python train.py --balance_bias=false --init_std_router=0.0267 --attn_scale=0.0884 --init="uniform" --optimizer="adamw" --warmup_steps=411 --schedule="wsd" --dataset="wikipedia_en"
Below are experts of layer 7 (counted from 0) of a mixture-of-experts language model. Rows are named router (the router's row for the expert), gate (a neuron's input weights, with its number), up (a neuron's input weights, with its number), down (a neuron's output weights, with its number) and show model dimensions 0-255. Each number is 500 + 40 x the weight over its row's rms, rounded and kept within 0 to 999. Numbers have three digits each.
Before each expert's rows: "mostly gets" lists some tokens that are sent to it at least half of the time; "comes before" lists some tokens at least twice as common just after its tokens as in all text. This comes from a sample of Wikipedia text that the model never trained on. Tokens count by the router's weight.

# expert 4
mostly gets: ",\"", "    -", "----", "    ", "  -", " DF"
comes before: " | ", "| ", "–", "0", " |", "."
router:495504490515480528482563532497558499498509438517482553516543519494496494454556546471536561485540485514490486444575553498549464498520491520455477553561416479460492536501574490415443471482514471505454552500440538525524562570518476514454525558481459447559444565466464473485526498532498469475467478464550468449535537488492458431470529556460456531502531445506479519511475519432496452469584459484500475495438547499467503511530442521451436542534485513489565531494401481477532511479459481534508531469474502433459540447444457567549536493454451573517493558511519510509455580487480483542488537506531498532478524439525515498539542545538437473468531437504477465536523525469434519542499534465562488552495401589459467475508537467587543557568467495488405461521559524493423591444469453
gate3:476512507608470469561470524526503535458492486518451510560451477423491537477577539549536488587423465498415511526517453505458583511477492525560521496515512506494516504484540492571552408547567514487555441541572516439512497514545537526539459445542512539454546510457435497486551503500542488489481450492578509505552544541479514492527498521539419482499523420482493463499522562461502472482482451514464533524488469539498547434516515480558464527506494489516535496490445474526593449491491517473486450504475544472516509490450504472512539521483430520468481477502449490486450543452449520474507522515493436471580503491425459585495553514448472562488489501464502418522489545556428499596529553576507540481489526561524480462536496537502555553491407433491419501500459445484535534486521608
up3:489453479546473476464501515443531528440448467507449529569521534509485480534542471491585493545480523453537456506513466442456561441548502520406440515467499537499490463443568481502462494522546462474455450510536524469475477510474512516513497472599520498519512474544514489472507502447423499517494476511491476549445544579445474487494496509474539514499547487459418541551592577533520482400518467452490494418532536459449457512521535554460500540507475514589479533445518475496553425521496535502506518446444497557433520468525503510479508532505523558564566580528496544418493431496490526496476571500499551529531466506502418531464508530414489525572515527486496525494481515457464580534526558555478448508523494510482429556480599527447471546541562480472484506447582461467478527577473469
down3:428482521505486533550483466497456484503457488507579478504558516543501494472528502488466508478406512530511388521497585566528539466423519490491494486482452517458519478561523486460545510462587535417535454511514494485557516559533521473427420488517574475506517451507498500482484537462503522486539517485554518512586513562529500513519488439495541517596547545418494482537508515559471504515449499541564477449550449502426452496549472447572445460491505523501483502486496519507483508502547519433410503525573521581534498461510497469424441589543540467470519478460482520518544484498559515471522509516487539527470454421483492408509500475519447498539396492536508494530431484507552529494472444482516540487494582534602508525526497515459451513514602532512508472485458486507593493455462513
gate4:539398485616492451570502518519482451527506466495478540435508531497477556549481540510469524540506524381501443437473504475551516531427542471469510482490510446552496500532511483555495542436467571513534513523512464503477483548461452504488482455505468532525444553528582578517411424518547451515465459434414491502489486516479437523494520470463470503492601492481546488549454468551495489507452550488550506457526583444481544524484498511519493530501486559516577520528538474512474471465536536536546482508487489446459497461485472608487508505500494577593536449464535474481462542561459538471515469451546531451562502592492532461480423490521536483513547558412603536496487499436516495497524477514521479509505493538455482500448485523474487424535528470512540516482531542495424487532474528
up4:489477498514460514462544524523479548513522503488494500437505485493482561460435461520524480452490461505458560461563446475426477432504527589542462507528564575516473518488459502572420432510511501502447549493542525467559462535535504592416481587512516525486511474489447449483519557522435510559517526479543466533569568534460523509575545539523490516536520409460480536472528509455478502463503541547559531499556501491565419539555548498568463528458529465449480460554507511576461482512496449423450547579482534433563412544451494505542463460532469457427519511545478552519533473433506511499446456481506420473551501484437467586493536520446482503487485491514523435560469510563504520517506490464497505481517467478494468524558503537541434567478478538479525449543494505514517540462476530
down4:540525502436610477502466528573487516430447588528510461483417436483512444492474481549424490553485490492455450519499437465556528474549481509568576520492523508571518476437550527535505393486525513515522550511506480492501513525553445488435406460474478472568515499501518497520527489541540471436576494443481511549493573488533494439471580556433487506480571505484510628544535518511485481504458476536545469467536492530570573501564532499558542513417482526454469487493452484459496461495493490427460420498494498444515468529506485500469479455449496541502514546491463531555483483470500549528509514498464486423490524471444524564532498577497535460489489541473525498456527532506517579495496525550413519463493493479571473479563456505514552520466527462527540447520528539490468415469522512

# expert 23
mostly gets: " area", " County", " town", " District", "°E", " station"
comes before: "\n", " of", ".", " of the", " in", " and"
router:517506564472537524564532494521546523481453486541557500467459470551497534569487439488540428535467520460508498507498542521585508487540552469446541465521509534546491514524452507496471550517517490391570521475457553533505435420516479527485516528528485483482460509456484569507528417443419463534515453553485531435416464476564484469501595492537515490517519483470497458457504519457505506453498515580501491449491511483542526503484521512550546520504547501476513508505513467452568465478532447548502438499488448501473490542550524536411517494498505515543508498524514487435580437504503507522477481488481408477519520475454530476555453493404497574561454413521478510537495570531477591539435547463482401489510459505451470473514465515520497498480582513419535582498463485568494545415558444
gate0:515531494482483562492489459516473510519451529472485535559474468466564531501515467540546546505449469498471459494510563497527477490526495540506484487543473497560525484480512446529578551558500493512455537434479583562578507518497472485499569522518549592394484512551550465457550554521511577540489506496527509463461505465486590522528493486549521498473468489493547419497507480492517464547519554544514602479533559525456537448479511537489513465519538453536472558562410469511549571463498540511482488462523486490440505500521538378466454500395531455547418484506484419478487460470498410495506535486419502469536508593452502524443480506453458481503480461527451481458566531500520482461542496467507476537482464567501497539476600567498536536434461503519575482473479465483454529519491573
up0:500530545474554511542511450498477534455477507458528486552458444505495441504503507490493513524473472482462485460386462453469559460544530475501564549504469538525510511480531394504504425476453560532497450531494482517517510484470519527569510557513489529435510476454578479504439541430562514453486472517462503479438514506482544389490533516490519469456484549546428518486451502517471511518534492448453460493571546526531485575503506547541496540506470497479530529581517456491468516535472562431545496517534542457518460492526511593434438496527454472436442560431382515488457543494536483453428457523512511537490492541533509489505471543443479510573439552572508469449578504465483521487509465482520455434459515466438574510470493501527463495533529532471484482469550611575499547450528557
down0:474520457485465495462501526545561565467520427543524545478506500470541443533520445407505518466555439484511541522498424464431456528493484490505510538469497564500577483515476515496492479500504622495461495528532481540490512500541512531472490423487465595484491528462472490515530467502489551514522517422478577430499562505559509515405484450477582487496596503519534539482469553512500508543491512424449500465469554444518531568517472445480472474558451506489477451475536494431504530500436466475462548544510589485576472509489527512509551458548432538519514455503494435519499485515562551535439537522521502510482418441475470482522497461524459572547510442442480571529482594494508466482515459495556491471510527475523493470577482472516560559512504533544437507478520545511487452438381519
gate1:495526457558534468513513482428496483404562474555488532540464468490524441503517497436557519498533542526493578541501500443475433428493545458536536449556546433548484565497463438504427490491529524518481493494513526476470534478525483524404492487553537497490519435513450537534469444493451561550490454550493562486493481480461458518524479550526513490484483482494559557550511465462492564526430486525515447499528550514493556423532561487499449512484506518462526457403497493557571501492443503454573453516494491487500482581573469540524534488577518492485463468452452448524540410595474524480535472508496527477526474496553509487476446484455517493552526530448487597555459516497448426495539478462576483482501460484580488474563505528499528542473550502542536530554445494574554494522560576
up1:444612473517490526479512384491564499461473437509443456480549412546567460495511461476497493556417497498493489488540449473451500422509492545538434480506447494523471462490478465532500543481523512573440416514485453435591583474504511493488557537514564459460503495494518506524442548504494459522456507483535505482513563540479444470479524533505469490455517503475529478563565500497441555490483489470511571511514543500437453482439483543524469477447489420498582517485520541433509459516530486466440453503473501492448509459484546524501514459561446518466476521551420499460425493437525524498530603528453499498460507471522439471542477568465438527428425542521478481483490449427498515444550545553432508487472450542476556524499516459526473443479515483498432467482483511526471572537500474
down1:603511512467538473536565445550468531474489514475491460495518469511549516510408577494518529481522499485600561522580514508522556546534417507507532513575541604494513528508487489464455481551481549514517493479567541569475484513514501487559508501571456510480523533505527574509519460549524472471443479579456528466485450561441471498544567547488557439487436533510507418449528497428601471445535436434516485532501507456467476539387562488559464495430496478573427455528483518503527475554494523537466476496512425540495504507525503561458424538480542440499489499484536547464523464489428492523486546524545493543495544500488519518538542521454480506478508520569496548500511527476487437566520524477499483433445504496487452468450475516533483607500441477509499519499512479442479463470483472

# expert 29
mostly gets: " (", "- ", " \"", "\" (", " In ", "("
comes before: "1", "2", "3", "6", "4", "0"
router:496544512471523574533482507496479435533468516510553511567570572517535530548479468432523562532487411456482508525521522492464484472483451454556468550493541500481466602456548481488578473487493487548444408450520500494453476465380508540466496545553510535493473514418572523428473431450539479529488502470473504484433487539530467417484524537465428529537548520487515526546451532557507429480512501411478430534481504479431482486544454513482480508519491537487449495496509541474530415564469522529486529461447535523540511498573514479541513546530480526440516507528445473552456550494543505475501487518503497451471475547534538540558447537493503484472557504498539499436569543435466538541578523524460570511498589505469521543496492491454551455464466532509450500537540469485458532579490582
gate0:522531506510451586471465576490534468548476506519436475535480503527539476527518445506517487533492478535494471422483544522536406522395514545520469535506491448519506452509446533576497443491548481470498478483459415606499513500508451463477471493527539556464452459512449500519496551493473512516523499512492411478481512551510495554479516465470471458585500460472496510466472474521523564498439504504521564513551505471544545492522508485528501532463528532428612484450457516551521508513523396422582460432514488476521474515442459521465431565415493424514490475524443507521514463520476507501493553498440572453409452466519506458465524543544466526497477502524488530578393488415538459508453503446504467511479546506576496521400546525519521486546467547560515515481567525502526512491484527
up0:508520498475485566513511531472456518499493513491510442545537508500562477505519451500514525479506486544453451419521482556504402514486487502477406459537518534479445503541493503543508494528525472539501488463489461492485537430482522467481460528492493563460471484516449481500471523525530490536545526548541476456528458531436437519427467450509468507577463525471519523470443417546454510510469468500464526494494549465513544484520550556474548581495539537524526526473506547559552589526462444442601454451616512512575506502492478577484414532407473507483460444491502478491488531521450474501497582540493547530439485429513516489475485500509430571454537513486471508492397448418505447496430461474453452530546561546572573523497544551497515484581503517576477499537583538479534514522528503
down0:508542462486473528564424481533544456551512582481587474434525420515501408490490561543509571580441541467444519489552517550533521568474453536435447468499526474487456538546551512523520514555467513540512513458492444520499526478484552454487478562521434480544411521489500482507499493484464504543444553590509458475437460527426475480508506525504486504517442566486477542508479536541469531499451452469514459476510517549483495579462536528436441536520555519494513511519479543542535543527469484479472465515471431500490543579481501537482455509459522439492488549544457517549488499493459394436501531547517537482468483469532532495531524463556417484412490576504447474528556457453537498514466450437492419550506533535452472445520515536444466467512397467509463486511496511445454508522460547
gate1:541512494448433549527452541524521497486522511513542450455459440512507567586536469630517463469505494468472511481517547496524469543535487430574474518500530541479488444514500511576556453488546524496494560524512406491523488477534476505523488472485464451461558456541512552508483500509534529483519502516484472470527569527497471449498453482561527517513483530584475465464405480542510508544495523549510515501498559502444518535498527455498464477493491520456555551487436523544531533477539517506549402591556482527551456503496553484533461479414444470532516509406498496466511509522535475552525463495420526416472435551469450557461470554502488525495526467588441558559591462448496522448443508478515414530506481438508542413499517528438520540575537511446473451471518523551496482474494446
up1:522467466520473533514459472573503512490570505495462561588499477576559461530630568554561516421554533496545544523547485515473498494546505503554448500506532522431429431537484492413551492500517577485440528435492499540497518472466599427429401547499494512490501466465464482462509515577539430524454470574494441458508510540531465505560470541508447489497419533517514533508501566515528484542537493516489517546506506454513479538490485496477527537488514519485501570476427495494525465471523478462514484472505526469437434483472496451539553518435533494495476526508541460517437486451520519529529512479376544486462461407490516537549524479498460447452476389550482497505498532460478499487518482481476466538504450513476463474512578543500480489559517553486438510538564497498471475497580503
down1:534500462445513518477503494513489514462561411464467512510462432578510477441560519483489577479548525544557594460463518502563504462504476514472484474527515459528572519523513496532482541491486477501524510426500481466486509513521521468508446579478515530552438529470512461540497532525524485535528567447531552517537539463564461557527607516504520505463367513476469537498487479468509497518564558476553468533445441497452457531459560555435452441445479509522439530529472443528577550471449478540524508472438559487497442499474453536408481503323525547458536560491458481537495532501427431494522525465542497504564536479517540505542557460478453501517540547508483474508483557563499517475490506527488499534483467517475487420500486523505561536518473463472498530456496455544453491518516559

# expert 12
mostly gets: "ted", "ained", "==See also==", "ending", "°W", "ived"
comes before: "\n\n", " The", " the", " to", " by", " in"
router:494568471502531485526514478555505573561529518582459572515491506498503519470473486515429432455550468517499527561538479504531477530522469528511551470489464446602447538455452472501520510498493534486533441513513483475548582502426498529528538491541494598464473417560463486530449455500495491562462522447467535492482515448532552474580491524485518490440438480495524425487494487467534587485443559460496502530437472501482449485472529482488551432523479497485470486524476512435576453537571521485543550544491498506486515546534515497478515517532527454456497483524541530586504429580528494465489447480415539542415454502498539558483496497458526486507466543510510591528472563558534518448568535521532463533530514507505585491555558546492533430478537547532478500477459500468594456456443420
gate0:490510507414527489497503476491491465497474495464447523462461478498502488435496516557511476464466471564504472487448471451494540553475521494499459494505433492519516514518504591497553408499590464472518475495466473518485498522504500482468523506568498591529436461541572434494483528476445470511468487431542522470518500501427507513518560446508569527477501535586514509622498454443497441502525477547563494484530500498502502464489565497531476472513534518517463455470494508467469496537511494482513485460499516511555487526532436521527421459499568496502544422474455532497518530581507517474495418509500406513490483513546462561445365473484493512462433524531420508555443491495500546482469487430537497579484523467423439578507494509527578526452457536514521523528474531649459586496534525
up0:491507430491470489503401473531504497423508467501428525492455494538540492426527541478469525422517479537505522534541547452470517509536496491551545470476476512382499538450522523503479466423525527453488502487497456558511511486532544457458513523499536509502423474490570413479561582544463483534467579442496552462557458515459508540522494556494576509520506533518573486555479488469453457498412518510516507469496556497496548485423469564528446485460578585437482475436553486543487484487580490477487516521468518508507575550475428476553439452442474453462509458460469460559500516556455562461477453455445499486516499450535523483489474474499442448461461536495498479501455480544504519503439562453500451479491481476533404599565487465501511488468526479527499550573516521577489497453496516
down0:494487542521539401581516485522471543463489493518512478538515397541524587469521538463541481504507449485501447516485551467524558511503503437524508512417551465435468462498522524481432488454472507447496532534575490555504492509506500446461532522513560516436482528421552590499436599529448504521504516543529458481461516616509498443409505532541459539487475443467538510486556541465501425479496508557474537485510465544531487412503464575460546476496567592543481485515488520536484473531475427500533519511510503547503559484516475499517547508441497506533505496577501462445544409438432461560491504495513499440501519506438515495486440526530433507493462603472522448542476523529483489490485495477495429506482464473492449486557470552469477444559479471538526595487495545477493439527510479
gate1:406508508498494527476525501564460518483461480529499521524421492555462496466457484519486487499404495446472497567528512464520486536521506419478439466519530541513472464515456466579513463472468487440503523514450536481496549477490517508469507455545505612436435456426487490378496467447519549522475498596468584453453444579476523535415493526501524493465499565437399504446516495502496530538528442504421495491466411526510447547509534448522436524474513488482476486529510519594474539520494510505513466556478546473496527483451459500380507482568556450460465440573484579497459508560455521491523527460423455477515530484487486478466473454457574480496456504462511483466519457479489434487477460467557482554453500484491463488516549488487537519556523498442462502453482542479475535550499497
up1:551453530467471460530469490557488510497446560501491528470401499428473415475544479530553469494551557505508460514557466483520506458512547500482464451523410564511446483577490433582467482463473459469495534527503511529518516567467476482501436551537471554525511477524488515529526450463498516586456506480445534478524416461510479530427508561457409580525511524463489531590435497483486488465513551496594522512488478502536519478503523479438503526497489502463485491517456450474530440553501520490464519432468515486376452528516522416474482533506455572510462479564508602468481562523555517453512458514439529395519451480488468468531453476484489509538495526530460546507517461477542518473533404525486551524484504519507540555490486494561502563496476455518450507500525485527521502539622512
down1:458476464524522555480536482450508486512554538388535474369513511537470482499475571494505537539508547525489386495483518484513459460533440482523455571518480499498507527539554555486495488521487470568525538541497543448474451493486448520467425504505509470471486452549532476464493476462514492522480524474522530537514523581477525478554536477500531518484487474545450441488505452487488521537560594480468512579486542489484564464489432539551536477559479472423455537532525561534523489510524503513506481584544489468462482486504523594462505538551494541490521437479495488483475569370517467564593518512467477491480548490480461523561484570584512475509511501494458447493536524478535535544477501483555459488512391490588479495458507499534492532474560580540506506488434460478372466495498507

# expert 1
mostly gets: " more", "64", "60", "67", "500", "73"
comes before: " | ", ".", "–", " |", ",", ")"
router:493451532553495472467533562549504585482517498466488479461523458501508502496466483522454467483517486469471501414516493534520493428456498481451513526533476544402541513473477379513498531518474484538518533488506539534519586500478509486562544525538524474572502459539417484568536514476514501491541452532533466453480594478478458528528440549504476402547515483460471492472497502499443505474505419481492558556493484520499503585454463477423491515454522544580519525571446449522541546447467414576484490491520538506536498549585558542499476442480498548508447485473467418505472523447479489543473524607540527493452528537527446563506517494522443543513578475510480449504498538498526404425479511531501521476396495434529454561507474509504550512528451508484475482512490493500501498436409515
gate3:451520491536497496517488553519523534476512522555462561480543459539532474500532460446533493499474489476551558511517487438470525468541501447497473458446526528547525529527433543483484546550493546505548502594462431595469469537451475532504483545567456522616441526575497564578495519465584455536495538461498501530483493539493497483458465527489466522538480543559473474520506565482459549567506437457519577489535516583446486477475468528429479379517545503537426484489513524465491480481413519489497420540542455495530507489430545489434483507569486559502533499542518496548589495534538504518491487497493512497510489540487586562521432489505492511484489564525542536415504438551461581473557431510427510496519539526491493477486502542441449530463530552473481532565482477500552449503490540
up3:451492447527452537493456467493494503505511441503493509451522511555514520540570482470518478490535491441527516602402421504517564551470510607539558460458458423551515461479496472503507496499491503484526445540441503514526527508596453493488568478491458470551502430503502538440502478401415518518529445413482551501511529508479507449479491512494461478499499498488460515543561484553545549473524505528511501436525474537466482491461515500507490438495573478487564548463502484492535405517547456566609479578524451564487488531478418450445418504501459514491489542437500463498503556509514562507558555482522484564468474500468530454448444501478427479543467475534493538511499483514498480432493396576489510460464555539500460465448461553490487546473477569441544518456531509477504485532482484
down3:526434562443572515506528515599475451520512519389494521405488458495410531473478414453474537452565572518428497562522519513504506499534492455504510502538536539527513470451541611457516492483423522518578479462525503438634517430475488546478524472519501532493519400491491516521483507578576473474490440509477476469513530491462520521450437500513455464475505494557531503440495530511441443478486496467524482539495436521474507504553490465490501498498486527484491587550562524523505428536509553431537517483464429434449470535517486499454503466450511512516516514499577504487479520463523490463479476558475476482478464572463478480430501496468497457530508501478570480496552459455464562482518466520453460419568497474557483545464519544481413545562505549495500487515500448547511477473538481
gate4:530537526510482474485460518494461522553407466504474432490490478512471568519511431545469457499527537489495480480502500551466449487492517547483571534515546481442518463567454470516467542489448508453491531491577491465440426559504504479469538501539412504417468571522465564519495480545439492445474447479534479448546536450440529509552510475500541516426528482502510568508493529473521507528550446582572512511417389472532507463531523462532553482525470472520546490414504488500472544512483480486536518615524509506563468489551454423509545524528569461519469468486553573497558556445434499496464541472512573450482448556476566454509478572484467475485447553540499546423471447505506419459486523452515527477488551472537441442505490464474463489535466459536522451482469450504471492489552510
up4:535520597497520436415465472482495497508507507446487418485542481466475431562508529447499517439463570494440441448505522453538530494511500527518517466472491456506528492419522488566434427476500506484475436454513422488528527547436516532468466561499562465507454468528521525583598413429494533503447505477521466517426509568498459466519521552519496412518506532544587530473510536498430512467492509519566562451498509578507531460473531470497509506533518487475539484480497462570489545508543458481509489500484464436476483546501501539458522465565511487412539544481553452547507454527501486514456501546536529446476516507456492484492399548524522446508472504492529473536427487499510425420476528486483600464442451444534476510466512486499458450479528556432478523433491456569529443475480493
down4:516466473508497470547512582516509548524567482484538559499442463457497470465560495440558469532527516520517479572566510418518509487488516499443565485451496485547540498403531508486484498496511382475526568479481495585474509528524518541560467474521441490496524523537545501569510524562437570484454537506445487589529455459529510481588524511481503476500501418483551461519447472450480400390477518495483535565578512478535540515465406458500518555502469422502510479528464497554546490575534484547570497558538454494493495467376506546503582470519487553424542499493531497554535483504491462609519479454479476480453507536531556462505483449513508537510559510490464541485479460492523487509537499505529536463501520553490488467502442507487496515476452522486453485543492502455510454510426457

# expert 5
mostly gets: " million", "ST", "^", "994", "}", "CO"
comes before: "| ", " |", ")", " | ", "|", "-"
router:435508456507493501549503511535492493474483434471537448448507475547441515447532474500577555483610518523507565431595442570510495411490475528457502497511479495446472489518516441498504478510472481535514517462569533450549514517498492417474437550469493436561567519525443495486514517468512543501454438523474532475423572483503454448455492548495471484475509467536488500547597574475492486504544437424483486507501454441490482589466504496512455541484565468480496492505468438461540461479485489554442532522442513503500522530487482485544470407415391495478514510506437502496455491438428541509453531522512478480472512420500474550542557439486459525491463452506457466489535593465540433435501488524544485571458519489449440502487555468517517540577496508474432464505519480509519487477453478
gate3:463437525442547503521463513416504531507413444445489522497512498525440441557469446485462506563489569464502459473463521518452453519442510500496498594495397545523475456464465488569491536488427451563446478529516548578453554490464517492522550592537488540461501506554488523478479472491545502518551524502505505502471436494541489440517513475500584483529480485462491554492508551527500494549475459505572505486459456546500480478462534498516516469420518518466555501474479540529441468493532467504479541458484555466572457511402477440488487490464503512539542502505501492578498512447551462447535573487564416534445449573514453501536488434478581463474524510451517430430522525482512453534489412431551549464499446491519414483504483545523506495502495414473461472458564504489470513470481564
up3:523529588530482500464486520554468472524508525505437492565527463487543470486515506571446474510480471453427471548462476494480540534525441449481565526507564478482509530478512504509444453494540530472502572531520461484505469501543460487473455508436491540559577497478558448506513513440511519497537464449534446503523520510443525587477524459502480548448526478506478504436462460514495432467541481458485524445558504427497491489582527495529448461577427377479462520516448499512509492547486485456559410498555500514368470471588552464391518489484545533486516464540488551501504523530488449489528532499468485468468544478485478405494458501532483537558482496474493498545463422487544498599546593504447470510494496409542483597473515477512484531489554488474531556541445518501498470524508460
down3:499535586537476562453498523449460469480521452520564534529469526492465491397479489456486511555508497489560480509506484448533478441484469497537527562505391535464458546443509484481454548507491455402503505435560562454478404502490540494482566480401489465423468475503449499526508451487489502524494478502536487497545562491452498438514508549543551455502537549522521486511572585480511515530512464566499519453533496466444441477522515481575429517480520509468520561457461563534506438486531457482528543501492560519438457456501487462530506517511501537389458570375497491503468481461543444453418498500449501575565516542489483463530559454473506526472543428504455443464494454487500549543496506488547512509439460444449497481476444504492513552496479566509551487545515493477474453514539505
gate4:489508490499522539534494493479430500563447506491572454590542528456465508476473534471546541579516508465442480559450522489559497537494481416450506454462499406536534506536555509489484397469484541513541500484506528455470511470494493491526483447503486561450524495510491525508480529452467516491492464552439517470529575507469514487523553500465549494388490465419538527521447505542426491494508491509511534463483539510546523551542511473530559502563571535448490447469501498525534495498501521573532541606473498509460471505441572576480503503488536449489518482446555450538538496544490523512536565457542625510475472543530530522448504457495526451473441552504505480500493435412527456458566476595498560512554525485528510424485504459577466507511579484523532532535544506475496468537391509
up4:493449521477453533533543507513450498511557502496483474505443424513467436523449547526494462600506497523541473461547487493510572490534511501550489546538459493477538535472546529516529488482509525520429530558580454508560488458482537460501534423477520493588478450456505526522458424443504569494470465471539539504464497514529455479552556557516474496514532608555528542484542553446493544530517579511470515494470564501476511530478548504525506482407477489449486526524553480432612469468589481509521508483509427459502538521500498475493556497497477436441478523477510517474571508570523469516424466588453546481505487500509478448494473508558621524500509489520440460429537555496563483451502501550445466475515426538487462482558510456579497445486471453559473509462476502440503540430533470
down4:470484465444410453464471557494519483550494534434504476502454549484497529553497480541506491475506473498477428549481502459503472517481478504506501495415449490482553490498564549535481503545481501493505426509524472435536464450518470514480498524502494513542511539481504467441510413466528523413459467531513439478479517509511504502517433484473458498439490538425474423433496510517462516451594562527456510447430504508458552460576456403593538524607460530499555548498456525504495561512577474500501460485504487563499473498495491473475450576491537449537575600493551527476505497524460537501452518516518540440531494458452550404518472492524484475525532568532547510504527499554516567477484605471425512492446494508523462503568501525446519461551538421509425501519496554436474510490547445

# expert 16
mostly gets: "ies.", "th century.", " % | ±% |", "; |", " ==", " | | | |"
comes before: "\n", "| ", "-", "\n\n", "The", "|"
router:500501487519496579474535518504540531453595430458502536479451514491543502447532513481457534513515553501536495513500456462523564501525475549449533554463556438500472466454469553484431506576517480536523512474445550454492525542553554484526470478527531457570474535462543419472430542553553546532465519492525458490426495513481489468496488460604474512515505525482534454516478538450487486459539467449487512514514529470464535470552496508445469593468485500462381525437483467545514466494484514534524472534543475483482512493518450469587480443405526467481542532551527508502493549423453562483462547495560522506536446507565532537566507545483504500469468473532526536469551542494480452483532514536430483525528454570490409566486554484478482587595440499589517515471513561457482532498494580
gate3:440476538431550546536450494461511479522444509504482526524478506488518489530545494512464493429516448522454437411479533582471463469516434467487536525528400497499534555503491449477526483483486563455408429519501498537494407454471505449482528523460483536503521502387449586491452467469522496536540457511568482488507492508547499464521537493543432492514556561542507524486579479518493506575508435502489445518511462573533495443455476574500488391547511535517547492469488503574452545475453536470429528512467538516556512592531531454525526574496561491447477575472511535532485482478517474564484489524523566512426534528434476473522501493491542514491564500484464515494475473474515420580527522480482516441432562520558504429563535562478546439495453502499524527531491497511526485458517521
up3:492459460470456517484524583518521490503546531588421466533483500464538561424610486606496431495549494487527525448508469473454541468648485523530499486493595558520519464476456414385483483523480499498458491505481564500490428476492532529510460560518474528505496583548532516497501488510410601500499534506502500527486517513478471460450511478529517465475477462487466549573495553539464574501540467459525482505459520504465556505478563548494555531571516433501520539376511471507464528528489535454483486527531477516528590554493569410534587465508559463501517499509501471546439518505540480493519572488500450482492523459510483483534424496558530512468486550510456496471535467452485473509564543496511497466510492510505495489485534531487484497436499450524588493504539529500495526543502504
down3:528491561482523466480522561464524534511545494496570480512555550559425597485552530546571474522507562509525525490450502480469499525559503450469443387464508465449521444579481500501493488469482473493500552483499526497478499498545529540416443528502541462539417492559503504489478485497477466483439559520461528507478506532498483531474474539515467443497491475468458517493517478536435511539552545506590489573509555608445508539516436339461503469478537492535522479494441493466447510539537542539452513495467513542471570501435549536489568475509564499535459539481556492504502424480485560496551509581498455524522496483517473437510440494538438551547512496512471442539513430509405538513494506436550452510540442554512493556523453566551496479462518496552501494534551467518500505510495553
gate4:487571510448539470524535521514552432546452561525566503543524480463496426558523526486519540526453452480499422559585503512439431486468590540471494479452489509536463534455504501464460485459473542486482501510444526495498512516488431444567605516440471546454539504514515481503520488521505472530508500479537438480529482452540436540502550516501521488486471520473488484479553453491479458467483511526470559568495489562635459505509505444513513472477490561447504518566471481435488545537489463578493501540476555525483492407474521552458500532448579577488441552465494591456473483501517515455501504524497531549462511557544503473523525494448475551513562494519506514472405539474522468565448531476493516558459567515544580476541498492495492496473551499480489517416524559527478582385489487
up4:543456453564578397487492541464532493507499566515491426442512491539447542528516505578456478527510510492464520532427433459518521450532448492532467536458488516536513456499575518471434545541511493465483533542487487466520459516436506473528489554455489533487525448492478530464426471453505606487560542472559574509533445530564563470460498535495515504553492484486490503552517557517568496431453508507473431478501501451415517508480521539563491565487513480546561461461544524542480430467575494488531485409503504500443502503510465432447487409505453480506514507492466496524531480506456528512542484559536436504493512456451448434520436569383498447462486509477543461502537485453483542457499455562502552546493494522512519497426427526507472524480480470485539418515459462456550441501555510
down4:514555545553559510497472508520543545544452522559511442495371468480443509548474488496422527589488440501551480497518413527462537468494534525474501525505445507548527468520484552505475498546459407522563528544559486467530470493563464467464481505497474544553469450472570581483483499525541413562528534489454507485462512559486518481499439532605504563509539533543457453508535586441504517512439489469529536512493482498541491512502542503533507400472487479527506501478521484572523479510535601482477503508448518495463510497521461497486479490454410484533497483563541486514532444464489547608453504511502444508549500509539508542515501490485515554470478408526437496504507485458481497536465543547500457549517530508505501472467539507493462580523535492605543464463552545631554481504500481